config = dict(
    d_model=192,
    activation='swiglu',
    routed_scale=1.5,
    balance_loss=0.0153,
    init_std_router=0.0192,
    norm='rmsnorm',
    norm_place='pre',
    attn_scale=0.102,
    init_std_qkv=0.0317,
    lr_mult_up=1.16,
    seq_len=512,
)
Below are experts of layer 3 (counted from 0) of a mixture-of-experts language model. Rows are named router (the router's row for the expert), gate (a neuron's input weights, with its number), up (a neuron's input weights, with its number) and show model dimensions 0-191. Each number is 500 + 50 x the weight over its row's rms, rounded and kept within 0 to 999. Numbers have three digits each.
After each expert's rows: a language model's description of what the expert responds to. This comes from a sample of Wikipedia text that the model never trained on.

# expert 40
router:469480459543543424462533532507523514523383560429496563484474557455487535566520530599494442535578482512579525467474577497512461494495466456548559512484527522479515518426499503593483507505498681586481464414604464483526481525475492485526542542390564505428487483491477518578462497472557467503557505500547506533569474486550489590468477539451406640544522598591489574492452515542544603502534486577501428433449504506468466466534518477602471485534531533509490529478532535517510424564549511497519531539458525580416419425471554480445436429526564523538541437434464460466564443592589436565
gate0:519466424511544530548407573371471562505465505537510484514504509494496510547486525536474451517520538508478458499429550408481514484626441476490466503382455566580489557453545410488387388468478431493579450466502482520531555506478342445460477531536469432450499511428505472410519430516524519433471407514537441439494436442501498501546569459538524382527568420440474478569604520449521489526555486494475489439538460479452509479579496502489419517561542565492453476540484528481440493506601516525543521531454465613492480500502476561494527476511398476567523628612461497458498488556511496454
up0:387506403458521522456469514397453591459420453495530573525518437539549531557534553538495538549473435526560543525616489411472486485499502498499561514550470579618457467554503472534472435544445474493499513488529573583608517542499474522486445505505485463466451493508518413469403496606476461393540473529421525557492490521568473419508486549511524508520624540473494502456541505427482466433484479550410558531443520514531504501579599495508466458519546493493535551476490538497408499550433583438436561479491471519423384518444479599523522428470451455476593516530527574372480542502435544505
gate1:469529559547491430552470450562494477493557487551416575436566401405541535469541564498527401570533442533587480481528550517522483579499566466553533515442504646475517546469452479480464472616521479516523431396515448531487411564391451507610517465539508514511480466518478491530485565479450552515498485544503431573475428493381499536523471540456575544504523500539431512541523491514443481431517592561555493520356427547530562480460463503574559530451530552430504515497483633439502483495512529473478564638455532535461598513485448574486537574531503533475517533451525460470510489526496527502
up1:516473600423609488466491564565546518470441586579513457574490462489463537575429539513492440558528481471536512414431504551451624441574472540482477594424429484474452481483456482542509506492538464517576473511530531523449578503568453521459576455532504518425493501574438552407513508559544452543401524470467523397599557483578493489545487519603566490438485536433495502489437459436518390468513445528477467516539468505516531515520568475516499500432561482485531535457569451370430496558556462537534488490463464615543556520424578564576501473485527562469493523473488432541535488530603575522
gate2:518563464591447553512465526514625471471429437441505579482560461523455568447498465468477517532483563581492514512618492482430558540423542478527485452444613514517496568460486371550519474520548493458485374439460503443495467524469586459596445436489530522451486447453546569537487520560460492527483571539452521464446510400541519503553463526530531508420487444556617518508479505549450513542531530521486379434494482475548397531527475395529488452508461401555457477484501503530491489567463474578588513490524532577425520371449516549501468529459544534513571570519586411478473510495558535514
up2:480552430521435577495488535551630487471549467465570544428581437487491496454544474492556543564522546612459489556569567477544426471572559470603621562522599513557561579403539440457574438496609502390473461450471515493528439532520635464497478502549509512525501421507508573439514489528368526461443495509480538541449472446574487564502549516515499496541547473558537503590396517481441495538509441477536451463444499547484526517509486395488469449520483445510541564542503510517500570485451492524566575512433490516498527490493514492565463543429580523489515528556478408429441578483533511541
gate3:524530527512464506432469431475517489413521460504464445559484613450459449524479507477532444479528496508461590496476632467520629497486431443521525495408448531458531464559551528383569497527399481479455519413525491527550475503564514395465465540517499601478451432455540528547467495608534577552532512500505459506512518581473504513477355443461535577520546569498526502448534519520444479425605375528588500430548497548533603542450547527523506453506508493522567444466496515515536513481454457563490492439507580581526430478516411450477475528505592534434458437561434528506517472509572407484
up3:515442563570594482530464483534458570555478522482535576476528453493527431537442564522501529423469407476456483610519471546454484487533515541496522547481504459488488598466439489513432537527506464528439561559435518461431565404501565453542523526478480378551578464379491562452588397444514508488537484522512526531494493422479544526522483489534468406520423487466556457550461542471493544578447533545524411487415525454493373507456444476447508523574497512448473634491448482551453427486573544477488586658499447461531494483515555469519557481427511439551451614512475443513500500517583530506
What it handles: The prepositions with, under and against, plus verb suffixes ing, ed, ated, aged and possessive 's completing words.

# expert 16
router:519544443531531532521540579486479526455521521377465551444506530484503514528523494569512555510495463504527546525492528545529510475544405508556531452506464474505487502416542357473483516487436576545571584440519502496463493472484396478467572518445514557398509528504599468487400465519599488525503454530457546580509454479494545523518485451440457504459535651568495495480513494573451444624594458537555431468504425577398544403448504506481475528563554471496564537456502539477471404557445499452487473581456537507522527410483474624491497507582632563455460494446416477469549479503564509546
gate0:470479499487580482518480543488507491438503485479425475516518449494469552471531410541550503420508412543464473461533537479492546464469510482414613517437501551565492575465433498409491413528455522548528478480544522489516532471487463502530577475566583536438454511524463425480523543484533589489651470491406426571510492549526525496502464472478477518583541477427487434417483571560512443498550463379546443444515517505493500493502332552573530370451480485514468409482478640481455490492526435496475508545489518587468553478433448551541487567538466443458490447491440619386479492500583513546
up0:465375470496428542514467543506450393432470490508501547511458490555534411533533634488556428462479508475451446391553502463538511528511473558455475561511519527530465488450539541520464476526536518444540493583525534443445506514524416467453587413472515545611434455490500471460537460516510411468452469545406561445479535519432453588438588525522527474521551511551468491518441540553435574487439485476534492429478521486539461395516433482471557509417528383583544501489469528529514490566560494450548594549474533390537524641480476471434492456497399405542472495569484557500562531542456447520
gate1:467484421475504417427494565430578493497534486519569540533369565468516431393523559478422481536428466586531432595495523524450490517514410547464565502465500445452533502565451507496483507445450471530502470482493536498399485472462478492510507481393479529488498529495414502396541461494495639481559542344543495529507545489492545465389609511520444491465516459485545512573505478510457565524449541521415510554573467549538531550445490421448434538472465453629501511435506492469536500467550506397526491459471572495411548494545425544509525521487442437444480491621552447519559458518517534454
up1:458527399555406556512415544546472504612562477544543423560540544553511497556550432487468544543489596536538451520486488537629508509492447503527515568527507495470468528469463483537603545422509418542446474433492563430506441487482530475490416474463522505483606418389482486474566452487559493461525491484512473471472485389496456477369503448501523544588461459454508520498467442593559571532472487516467518500564407604503448448516493433505477467494524479494620470427457438492522521536586528556536502495496495376577478506523555427558529440401439500580543466587496447457531475533506529532
gate2:440517429555479423489416507475523391366462539519458552533436452531558518421465532490513536475585602500452442531515436523525517529531511557582493416510551604509496502625454449552504514522485545622533555467550466508480393564576441462561452547520534440465544433455531535579587514388525480471467505459507540394529478515560552600412491524547582545475475532499522451442441458527467501516494497505477597453477509419481503453568555515440538488528503499593551499489464477544562459436559587508467533479510531493455492525518493445452545416505534528565517473580507557580514418530544454442
up2:588514427448562519543512433493468449567461548467515513489401621501442465473428480535486450546441497494475525470572548547523485532541572505524469415456508456479496559393488437563493447523610418519449548519487487523617461488430486515561539444542560580557515472400407458482488534569573487540548428516439543445413519520499571504452556577520498554532446504519561532493495525568461407467393525499488481509482512516523511500502438508513545552539501545431471470521571514479443573432504536474513501581458466535430547510437532564427373506524452441527456611413571507607576439523473536521
gate3:493439492430478502500468522518478470465505567467551501454530545466489495386477549467525604497446489505636545494418479565368538433464443480519410445426486492447636377464553426469413520465432530556517542491470562491475460488512505543479516443497522505487387513482453470493510479493453512578470406544512547496600482490420538572480441542543510486506514457530522519504607448603501513456524619599475520506529568502481562461529586464517459519483630438534514586616514487462453522430513452516542531416535509419523463557542492438472509551504534548473419468518543498488490520507458520588
up3:518398586589445545566479526500551521469487423456515445484454526521488502565486559519539459529575565477394515512460434500586545481620565561505538503444433564553442512458455486511423544472455477498546514533592511460497388472527598505607465529506496528532597466383627502520494499526513446513539468445506466419493500453511539492575502610542445527512462478550496586555477545543464471531520473600578513412572483498519445475495507537435509443492500542514472553421499597508517423567522522440532463608544438471560567462467554416473541494509567467492531383475487520523541544516448518442
What it handles: Prepositions after verbs, nouns or titles, mostly for, by and from, also after, into, since, as in directed by, archived from.

# expert 54
router:574490455595533488557445498491480549456529540502456462477376488532478508587551543494475528493454465584555534544506480423460506586518431484526505514504458456526505504491561526537493592558508627535481463551587478437514372513531522504588477539430558511403478495486501459452446458493511517465513492542512601519547503478514522501503476411415460505480515549567556550561473531550405514590446453508576509480481468588462562529547511574555564516540562546516573467387542574579552460512482493482570460517477529532395362466478507512547488502523549573548526401466501457419615501588545553561
gate0:475528549421581455513492444482493527487523539532448436553522506444459479459439507527525439506551582576557561533448487437477501476408487513572522437494440496464493464480612481519445518461532507413541554617591501542555432544436477520495496372495550532468521517489513549453538458431435468528511509383452452439562505412509521512573438506447522472517444528450440506445437466473552461434436406547449420583375523435510440421584534488556514560412529530554535559512553485447461513511372526460505461472587442453465527536399547509399443541512483478546541464502445529466452527536494510554
up0:489550472527548472457463538498433475567503467557409446573515488525440439433531593581461556469522521547480436435567500494488485498517549509508526442565400488514485553476541547533466461482551374562429492532469435543482431538548566497528503494475471602531529560466543491573450425353471462535447450509530431522507585447505466515620498467516480539479472489501406408512432534472481462430387418591505510501486495476533509449529572474461457588429518407542569400483605530558453507504492486505442599541432507529464541553482544610434485523441543494487488501508458513554605530482448462515
gate1:532484619554493575579475593481523558535431538551438484545503475469477509470529432561508592534538529558524506477525442442510497489533515510544532547440497509528494639510523540494517556556538577501539450542422563570511472528513581491529422503440543531442489501413516478502456398590462460632477555480454467493478560493455494502512536477441449459467521524446470445465556510505429468389524420515494386558429527547476597472409510473475511420393540464515523507456571495538595472499522585492561534584454510496537466527467533450613465599535546509404554454452539523485497474405480579447
up1:449435489492490522451509344477404587454477498469462477436501530425387426520519454525453403463447450499438567477498563572573620483480560530464584485625442537502548489519567548530504469470474385556441541494496515562541492487516499494433588520517518501519506514584584541519521510556583577460515517405562513449553466485546460508524531453550576432540517511454503531515537500513443529529462517477508609552452450545495521401446504563426423371491456476536474482518503588481474507522487454456511410487525574614417494506547510460587542450454467563488525567501526487536460493541547468495
gate2:470519456481461464554524434567460422415523532467483449498456573566585445439479526414429505561521521521471529520488475522469474444578547519494591559519448604454551432547535452500502472494481460474478372456396556469475435514432474574565458474390553463516503555519379578538549517460476509485557431494504464525445474552445498559469454431423490566429400543503490438509544468559421440588431501520477584429513482477464532524463514506492399482451519491597498449470550487501468602517470449553483467517564617475503453528421503444586438552522455510490490456545459526612481557496513500567
up2:482516414464429471475508495524425452475482528494545564562484446481529407524539505409431548540491432484467523545497502569571480501563471492509572478494570554493525501477560489432504495505444494467469503496549508425450452440457543530454442502598573546526540530485485497538498487479524502461548470504551474492464480647516539559450436548446560544448466453523489477545517445523466468685530419473479566456415467487466457498472557538544440432429512527645597460491540423460489534423527475534434424582522543445596473582486601487566545528496620569524452452525519502588472520558444553586
gate3:531670492528597448483585491551454456566567479381423457460607394530549500533445498503485384521515512555517450534506451555517461538569458382481404461519478485467529552510522523560419568519529531511489461427513505496471505523492526489538550496516458414587539543481526586504483479461492551495529522443520510536414513570485506503426498508520488559412446496437452571533546452429436500480480432547521521614447503493406513568474475557434451588461495538598540540594527394486559444451477524477468483536484453461484449474444573449483550552450501455486544452427516526448510471442590518498
up3:446531622529511481610515498482457473487619548451460384501573477419479486481431473471556467496527444552500495485485418537478505498517475535442511490513513515530520431433492512570463595529437514508443442436543481544396475504559482475518521482453401412564503498466547525635480532461552579572471491474470538482474533524391526466478434483466471618462533530565450457491609440412447457533460497514504448524424521484482517560543547519506461598486552600587503587519544435574536427476515539459497506632448481514483464452448535490426537555475495385467534490551430504442525487426532473475
What it handles: The word to, mostly infinitive after verbs or nouns (considered to, negotiations to), plus not, would, can, may, than.

# expert 41
router:456540433548550527567530527459416554533397531474444552467341552480445475542584527537467489513449416522615550517448535528538494556559442444496513521527448443470510482431576530585517490524469506508504514531522492444468463540534456450495498567455564409438592435441492494536493533526491550465459430506549509554586460411497546528420514422436444561484510475505451556492462564557456447552523525545560503447467482506492585486499475608460524517571533462554512580448557465477569503546506525528600572550401477553480480517337535519482429470511610519466476452410533454464507445510540523555
gate0:504481436490527497473504542467507481543486470461578545459467439477473431515513363427466546490558434522570536452513461502549549517537491562553583520503471514531523488545556443461508578508483453462527491524481509396534544486583413541560512462535559477557506527512511503465557511414520498470515517408491504538552551478443552479608530455432419520547589466397519538453609490499481483515510425498578435402483425498408560530456555552538575436559599441432447562487543495534582510433474573459572421520504522545466428564421538510437553449565486472399463409560536462555468503438422583492
up0:469472587556615430505505491569516455515427365599454611513443545486548581543557465582484487457459499598516480536470487450546493532499448417424473482506531499446496439431490522449432355480507497418489478464523600523506499430373390517457464554507572485465490485584409555472487496489489475594464499523466505570445515518421491469534481524450504449551470469501474542385518572516500515431546504500392437500492465563572491447403466520549521506534444514503461446574516456523497516542522476524552460565560605472493446499582537535442520500529482494439485525411473511525493501594436478482
gate1:436522409390499458555495561444478498462521461565541505509499565519522525487513456553448432462498510477494554612492559460462423576514579491552461484434419436479442465411474424471602474471466507589524502515459366497490506510466577476418487498547470485522489544491479571393553477489508472514510400449577363563557485517459502533418519482497429500552388542521486514488421493492487460530423549535538492460611511512554497484579401473395504546537555416533458564539568585464510473432496466524450562531483450507497547492534385568513512550472543494500498512547635560525494529477520514510
up1:555366514549525477505569435448457469397452540474492560520517426491465459435496449494501540522466554416535436509566496485530534451455487516456556504467569535549574548506599448471536439610489555477503550481471479365622550550457433481497535444584563491508506453552521495499438521614507481495504542532423647514504488555521559513528526414495546482472568446500486439440507439527496468432477443478501473499493498442431483516439494480540463547501513449471505431567448522369595491502456555398555505554550491457514412463534457493451504561478534569484481552435435476395501540413500423460
gate2:526401413467497464459521557581453533448491496587452511412440444549516490507511404497508467491488512379450431484540540538572460531481589480538509477437486463555528439573542467563552440520517478450421524460461493463473511548475316453519586496573502521510502485515536549493477582565462466472539545493509484513534391498564527574434560441375532519540451495570479454539490490556488471449534497521509429514547494487594469543548399517521545503472461650448538464543506475543476523513528405513425618476442524519568490488443511522420557474560521580440541511424563534503539563489438518529
up2:529494445435523527551488472539440519503446537500455448457466482577526435440511379515499498513505440511465420517529486479552493590572623524476555463443518440541508526493533577585529505478518490526406574421573410500532447472495405513404617465524524522489493439497507525449571583622486561535534448461512505503490444505515505603483513501354524510563473510544476473436526476436559511518468451526512435477502438454524571539540416583511474605413527529507474506634547498499478497494519413516445484521446427515519473464482462519486530574569568484411574460466463600511445546462401539507
gate3:563465438539590516544592473536513507483487470467494587495530579504491528555460585544558468481564557470553521440485496464532475572507453494477490504468481483558462488559464518438474483506535436488436483521602571507516592526473496395458513531513450478359525537502476451508493496591570455574546441431519487638448509415554537491408551546513510428501480435501461562462495493503473524501455457476581429441444457490512483510500512497416461490575440476574504464548490558436450508667478507466513436413405509551495478565466440528545461449488507407464463526475345504503524421489594577440
up3:512514552452442501465466503584383469416421549552614515579505467524571508530494568478489423443516483436538437432556488483397525496534459458453504412502522464477457535541512466513450589470546558460488495474554519536495491460470485457515643575590465546595458507426476547498527573520557529455450577474506502622512573496439466543457435571461507484574498530493581527482571449475446477399466522479495536573491523511526485412462549508527527533439520478549561456423572387509540540515439551498476470457505626500481558483492539464472673421532463450551541545519539471492542503513525493526
What it handles: Nouns of time span and quantity after numbers or articles, such as five years, two years later, period, million, days, plus COVID.

# expert 32
router:458451479501532503561565607459500548488501501374492619459491469514511457541562454592497492589495436484543562491387566512426532534426490428528533483556371370485542571400508517570520522454467606527514530481521485474556495489507543452500526514492527525491493482479589523528510476508533580485567443507521514546627542454538493574511502469445465487481466516527481551481441473538418464520492464491531509436462469576516481504461499500492441553608538518597535513446492499467515453573564536520557566511405555479379435395468539540444467408545463525537499416497486391457577513516544464579
gate1:456384494571491539618516500447518455501507484522469473464431522534549533595552534513548494417495485472482498557578548487376510552503452511538481444489447534461395475513543480402457486510486454525472520473495453481563452459481507448488479533405388585547527472514524551507589484515553507597484459466497450372525582584512572502427540438530472447466544556472585443517529468441476569478533542495524442460575530536520491470530535514440449446535502419479473416462524440476532496620475450573514463475478584513380673545479409497458481552523464447430519455518472449424474486470512484544
up1:540492514433540483457460495584441508466538481465524522513525446461527443429482506565414598515465457498497441452432452528531429531503503488450526475485516440517568472478459507614477517543520581530574532539416488539428512431491528547450549569508535480504505528535587471513461460450508488486468518546518536510481426528486334504564478606468506556464536493540541565516463540494549420444550419400528603595526548482521448548486547441479559535413478587543609563578426516526498485445529528377513508534586461547534362431439464482504503512556485504543499494511483607559445407551553562468
gate2:478520457507514480574507545509437523556444478430542383467490490379520452509452481533549456403487487481530504542516529501410400449545523562478550488429355384455483474565515509545579456431460493517541520482509544495517408511566434530519470472516470581484482421478495465541465502493572546494602416511552529400558498488507444537522463458502434494496496529570626413509462359556530502442510404504492456457530510588397429533540505462435477510383472513570537557538466518450499499374492451498494472521505556529520553471488471551487578532543563545492577511478433549465490486516478419529
up2:449443507448494487515538548481521467518510466531585465534587490425571488451538495412475566519498569483621456585597550433459437431505465503477532508553490388503503469544477507550575466443505564538467528510446575507425475622545590581536492426552425521464491382525561490541538547512518398482497481605538512519531510553466411439526533445552438553502584451539501537574467490543524595493506521553486507448463500552464404584533608503479520473473471560546472563595492482520437501435514455499503464519449530485462504473514487607435555369508519512580484482431418488486525501532497413510
gate3:492603565449523502531465394521447474518480493588538435440436454440470508494533584454478518480452484593410476490391398503455449436544517553531470532554515446489539478479445444513365448523507458464497596514433537579479450578488446562586433550467528461475433498431459573545614464464529491504430519478529443393464537547474448465537468494569444447462482556433451491450532520473442509476453532602516464477528542443547477489549585465442499557585529438516513500495579521569521424501503457564464476529578495501507533485446499491485521557508433531508411620485558417478480523573430530424
up3:564453567518514430495545620529522522435462603402443540539555426511474508497486552574476468584465432393464589545498513505457580505420563411473414565614431558509477436543506484546585484492474464506441497389525514599551437444502536507464529469539553431507498524561544613495464476479438546419567475533528453457598452496514434517496521541462460541552573541524559501520514468485535528470471442447544549442472436559523515508451476523503466529582522518631515551538397491533464610488530558474558450472480543503534472491392474444445448479549509445503560488521459433495470461517483542522
gate4:547515490508494520485461530529510499512486517621535323431505513485632464523539480523543380520579513550563489510445534456580601474459519549528491491402570568578448491518482519443576509406502580477547510459483470415444392470440517444519495437564504521492528528588477473571482543489458555567526491484489480570443571463466554513486464410421582532577430531540507492552557549570558470491496463472427473495500478556495528581543417530436511432446453515495536466457480514518570462596522578501473478442542506562423511471498578447469553513566571490396504495539539512505501580424535478547
up4:499513480439578449509420475602487480526468539495529423505521473429529424547449485512585529568562541470502525525425481530495470441485492526528516464429457539500546505438497517493650509503447559465466505505446482370545493458501524574511528502546527587489466496504536494575517529509603516435519536555535441609490546514525509469537420461398437493591445501398462420501436600484550541453486395509508533532426511511504421547481492569484490417413399498494580460476587560541500541528542477544483469459519537479544417430527569509632569516529439502507522537449605505408441575557486516519
What it handles: Main verbs after was, to, he or in, mostly past or -ing forms, such as became, used, served, establishing, made.

# expert 23
router:543488466634565498526497533474465598521489511404472487498416543411529535631568488507557508568485497503551481517454503488430434571530470434455557398544405419482506478469538459494531538557455544553611468478546577395460482623519436517546535547391546481460481460431506550493463486514521473490562463539454514541530440442562493556503549492452428548454495512608446550447471539505517441495472514543552444442491511581470500422432456499502472490508497509534582540477581573479543506562531570516510483535512514601525515499435533501457433452553580562552526457367463497473573436534531549556
gate0:510516470516443571454563402527500495503501477515461484428509499417550467447562523500498582484466516563531567425568616513516548355486510442540581460471547530481513573446474559572566561556578538425453504515429512524491559465449556472493546514522466547540555465415518490476513502515503480440456533458524519559465432430516416464470434507569468457425553473519438518447472484556449650495492422495543571613584564537410547595476568470459554553406512490496574560543459517530534578548447543430459458515535479490454432525502491470567477464578548520504543477452603467454447515481503504583
up0:485581551488507576526484380513488455473473491580475493435488449418558456462464492454558580514465469534564525436541557525505524343526575549505545488445578587474517534501549568473491536459490516447453459480551481451489550408503535511519622511480436597574600502458478492467590498571479511471527430495528452559501499522468557505519413464535479531464621445517485584466564486497438640508488391440601523468556519455492434516397575455506452596437564478461509465547489483461555500514499445458497482501466509397445416519512469491517505463481553528509408475509524452463446562526463438547
gate1:554484418495508561557441535518421468516519529454470506438602516547480520572570570555362469539467460514594498555505532551477411519442515467473517600496452603454533550525485474506522464542577471532506556476501496458535481554472441515434557529480566519481422412542502537506413441543638465464519507561460480519438497575509537483525517509498479479553415501517536480440492477545576532509571482563422570450557595414499499479518521491425424452441406475608502473567486489508502469552495480434486583471411600457598463551618460429510566513498417485498527542454487465521441564506467524434
up1:500570562533526448399501473411577537429424562444527493528471537464458487479491458538538503503516561554374450369526520449463529466480492512531514434580544450546515457501419487514441518487443503497476414427464455561460559475478522506530477449462491498528560473536484473485545557467513458496429512493541576487515490388547548539484484425605504416481578579474436549499441548468411485432447530530541496493455468573449492541452495541558547486540628569392527514465565574543547502488469533541498456589516385513404568547447486495415439534430644507551497424544430538513531512494520504521
gate2:532503423614432443523496491532514498545455404468400594514446510520429496511473465534456446539513503459507479533481521456497550566468536444489493536450535519566496343535520584573420444616499479529480559603513496445385408467503565464531547517475566561540494558492536470538493497495446507429525434519373512532499527502508485349534545554467539511540501488527429546406442445603479456544472495565457509602502486458432485355551487484553517539563529462515509503511516531498465551552537600498508514538537493407517481563419579467565538463528472556481530557494522501467433521463488477561
up2:539548495506489525482550607401461467449438374427500542456514530516516450500547549579423472639558529467529539480457519550419564582384495450510474594463462437572480524574577576539553533538548514518577512532455528490477405505612474532583382518484477470540424512482482510492511580455448477540490445440490484528463381498579510485458464588416514502432442509546461490521585498570622461474453480502485502469593551537526469416494580497566539491613521511537498477515504500491523464547507454552473489504489481520486494502492471542520368527606512530499492441510460572486469520485502559517
gate3:507575436539439531546474498528509485562565511588478458457502546407542527508515404503559421528459498484470476468569497579537501554460459497566481544505412496630535554488494515559463506535540535419520567489524504575571456385536522480530526519555439483493533574435572473489432582512469535525506488530504485434630481490448369413450432477500556452504464438508460526432639548548600583537588425556427489522478444475533496530469491487477489417379487552447506490451420476604432532502469451536469456571528559523450432592484463487518492552482494460529476517578515510446493529538494439485
up3:471475576376502511550477522550447541407450542420481525482486470508468535521517573523386571455518639496474522516529647425444531484492428561437582481438544482456526439464564504563529507521484527495491474461489445472431584536447521615512452486493507561432443434503452573484532518506472505375481490502521536542476552530486543542542536507470534515586498545478569512560492456428449382428428555490533577485523512557428480473557540587466548592595512439499504496465544497519452492436513591470418580413508515448583546412527469514466505470428511525414478460410511492501536500486506531482
What it handles: Single digit tokens, often the last digit of a year after 199 or 201, or scores and table values like 4-2, 1–0.

# expert 11
router:492503433574550477538486498472419527542456536462478591472462546444496496526586550524516498553437420504533554450481559481498516598531493422529570441570429435467524553435568551551465498482467565565523506505569508457469383563463445477504547539446564451426507430448545431540457460551502516522505422528454470571603449490531577618493570433426387528464513549546469601492506574577429514576522557536555473450470466548528488425478506558499515559535548452542558529433549517519581453511504508548561528545453482498473483449420548560498490476582558583551491440479496454431542451564571507596
gate0:550416467527473475582466491526552553550424474448475417442523495479553610456482483482444539497490492436396568492462587537492535505515560446569548441506506477473539490556490450600476490511549438514540442508510527545506493441490463517578385522450520464507514438517546429530409451442428525551398517463469499515533499397545425481523612468493402517501493407585468583418392514503480461540450515573561468567489495541504523481497448468437539523506545503468406445540508484478547460528613435451397562522485581491462486533432426615506521602514495487551410511450425488578482504503534505487
up0:520401518526463450443516371513518527496449528463575466501460548547529516487517474525506498512377521568529512435513460526452502523448564486554449496430491490544435420548490518486489522492549430574530435529438418481457471458483451516523509540528505447513440526541500433537464534620464439538504529440487558430559526503594593482522546432498497519451533412513459595538459549613631510490376474498516482512494511509517533451507446526497575438460489488408468465482558458453488561579599452512511455484573529514538370524481447578584526495508582503406411556518423444567500524532459398432
gate1:455479540500440548523477530513466538507628464435450479496522513490586525547593424515584552426459504595512458505521582424575498474614498501499403539484459481467484444474478556480503535530565509492445477490510477441442484437589449558489508517480518524495464525498353512458502544622598456558488419514467497559496505417638482548467435469465454589540379455540473476507415462527546496486500455472519467540595453479520549640501489515520524445453452478473508534491481469530477517420504489556507415475534604470474431474520431474503476428456538522402480520466554406575514533532579531458
up1:575470491476533505502420479618426462497513486445432571538511508480525529447526444520577488542427459601547433472472548466588504487546557479505476532547528515468484515578428491549481536483496509564477516438492440488467421501525475489512523486532444499610504515550468482522573469585526553485500419441474492516500534486488471491538414528480544639500478449490536486538552500459530467382429532465524456451455517460450476425493403494512476440406411526557381519430431484528508454560464433563587492452557443426438548427552515420420480581583570493468594459539543480555443405581479603509
gate2:518485450470432425520420403403458443483473542524475569462579468486529518527455461589520493527481507575507445552472517571440414515408556480586567509618458537566436477488548447533532395477462455507555615467636487550508505584507472459494484492535559424553515418511524547535454456535519517574534469486455518495510608556444508508530551362525462580563542524450517493572562454442458504451538490586477466521570532487514511453473581508574486497501479461521508509545419566448409538486458499527485495636491495488533480447451594463456565504422450456515548420453482475515567481536526485515
up2:386501511515580514491470480495486543441557441464487530640540475485560516438534525454547497578506561576569424472483508443432519556498493526548567465595482537552643500544474503468523461482526542479547528388454478482499599536512441484491488443435595416413452392491502578497521557443494530527510443607503460538492503490467528541593525463550542533483438554506562445561507494453474530434575504476450569464536477471442504440526582551558619484520523458507496483471456444434464504522412450534421409581449375481552560516482451490515483531507445466512427498533572496485548415451539482549
gate3:474516408542588497502489456547467507499475505462499397457466526459557514429520544559488525516545483486500510378560507485517548559504565558486589433575597455539458562569483554501419503539538525518563487545499429457545577515513507573554432553570477387458488501537558564606528489443574535540540532538523517396547498363490456553499505465513514530537608562510499412529477542540493488523495521465463450518519535472534417424589493477470534457525560527414541522522444429456524586511516420471489479581501554504376522472521474505577506488607490601458418480527533520564533513608465426548
up3:554551431502549500549534460435528462452541482566442518486447567496493623514456432533537549448491582515524500523468513546451451445499457554528559554436492463358500514479512529567476502475511482524477615467565500467517501474570540455543550439579394496498435521371479566461509485520449454574443537497495414373568564493513504518491476494516504494472471477520524606453489389404451495542520471509496413513559491565553498496409510513505477494451481467446376478440473467528573486517497509485561555468471529445635614466556536446388471535433492496435461480508485478415519467466532567407
What it handles: Words of naming and honours such as named, called, appointed, Award, Gold, Won, plus ordinal suffixes th, rd, and table cells.

# expert 59
router:548562479533476570476468516472506493529380543460510531421524511470549501517594551616487494580440463534570539552457526503474430540427477420475499520589349439478495530423572402568441463478514516523627459492487502460424471586490481422567483495471524466477517490486570538484468546542464501509499466425521514548500532454593590494456572457474453523437514520524441537491466522595473370499547514512514453461488489517540533435475561530493544550540560461600551480446605493442537484606517528507509508495508547607478496457449625530499409500583498550548452510462473383474524525480543457521
gate0:561494496522527529519460568456441490420397506520505546477546580488513451523508501549513506517564443549542495538455366447457458417475583446530545476487541498572524506613529527512586540492568441608443537550424461516431461542627586417545473559508454507525545570462504476551597555466482573381462470502559462508522462540455475579427570484522490492433541557475641425521507455463544566583453465528538383495520545492466523541558537483567491445498540507530567540591496467519563503504548539511563418451535507517460472433526493528524454494447471372518497492503483483458524496403509541536
up0:485491574499525489499542370502492520497560475420515374471509560542432506488516468526569495456432552562566486498590604497456625549480485563470444462504554484453561527436446577524509540482498555500554474453494502526570567575534525579488436606577563464510486570465426426478540520442480560548564614503454454524552525437561519455573431423468577556486472582487474493526484583497476469433524586458483507475493627495479459513521464486524396518541568566493471473459549416465511500601479459474507537466474455510537425500497532436496506490502591612596460523583507484525503489539443471463
gate1:537500567445487470580586493563434439491424533545504519532585517490527464579495428450496464487444528586469508489458598525467491617467503573529444479577488520504430556479365444476463463434414505428578527563469519488506424474623516411512470502510571576519522600435554518442487477431457456517475507535548529451448482493518392590451486552474566548457462448508410518492500626457422523518557489527544484461514589501478537479506482436554416568514548479516481583503503552510488408459459534432505546612577594494539526575501546515483520536464518567492566484492483470472510508444520485588
up1:576497614527461516543528510601445380486424497447558490549533526506502444537570457517460476495441535576508540523456570565571627516451480481523445521609534525533475544499493450382537464498392536500595533532426456477361431508413471492551429488470506515523597467540484509484479502475430505396445507574521464490507460517499441545504537534417522436445455485464479527500452560586473493513601536532450580467523483527505573574516515491511554508540521460491481571463517544531460490499472474470530554592529634586603463565471560455431470495482424556554495477472458498426483473443480471549
gate2:471437452484534565528512485469589471479494433429510539527598415470528628562444535478527453589486461459478542458513486415499450462516523543517619516529461512484465506488482492503492538411436560523498578518474454492484493529489546502479523485549499474594450444564450459479485496663478455486436474463519526525563559397468548474519528539485478412440466478549439546476331494474492541530531559557516568529458500493522496463550449457508478465415467444523512404478534566417568523557515465497459496463554357491546575456428406502572491537506527529411529559495530471547533505539434351525
up2:553527565502456331447502498515494498461559513541425514484446597560415442490497554596484585521411493517477478509546537567527521466548538602516544512401578453508445432462478524514562516514526465495511510497548506492490472473443450483448491434455516480487535490404549554472505454410556425491459428502500517411445562395488441530479571564500510560481462443467528547494527534583593449560373494597548522397463528548472395396549452459530546462483474536494401467415507476476517507448471579483447517497458479527489484567493383476474563511492485527466463423516452525561464526472578560490
gate3:428499582545617417583398430511439521507504482526469526386538464462543487486502524529435460469434403485530517560496469512458483474443552565435486555475564547509584522483487467468471467503463510356516532522468518457410472489580584488556452540489513462517528405417402558548491525503551515390449597459482419509500554529522514552451516429534411564493457554435555489482465544496503510554592492449458527498553464508457455467517483519563478455465477473522574456577451581490483454488516454473502493491426510508437396545608397464588488616482443567549524534480583501476497484510574505470
up3:472555474507590568519466568564471454462529435530466525364521534542489597431468448511501469488550498441557493519474457469462547481527546552538500474463431538488487448522442499456487492585478465471474480420583501472535483494516453491638506516512535457584517486405509525507484516432464452524470495397452409480467361512650462514510444451446420555500451484463485508498508418543409486437559521530463464476389429472538414547433469474467475481471465496462517349440485555486582470560515425447484482489570503468448471470585432462483471568508508509419592473479543526420523514508507552606
What it handles: Nouns for creative works and media such as film, album, television, series, song, music, and section headings like Production or Plot.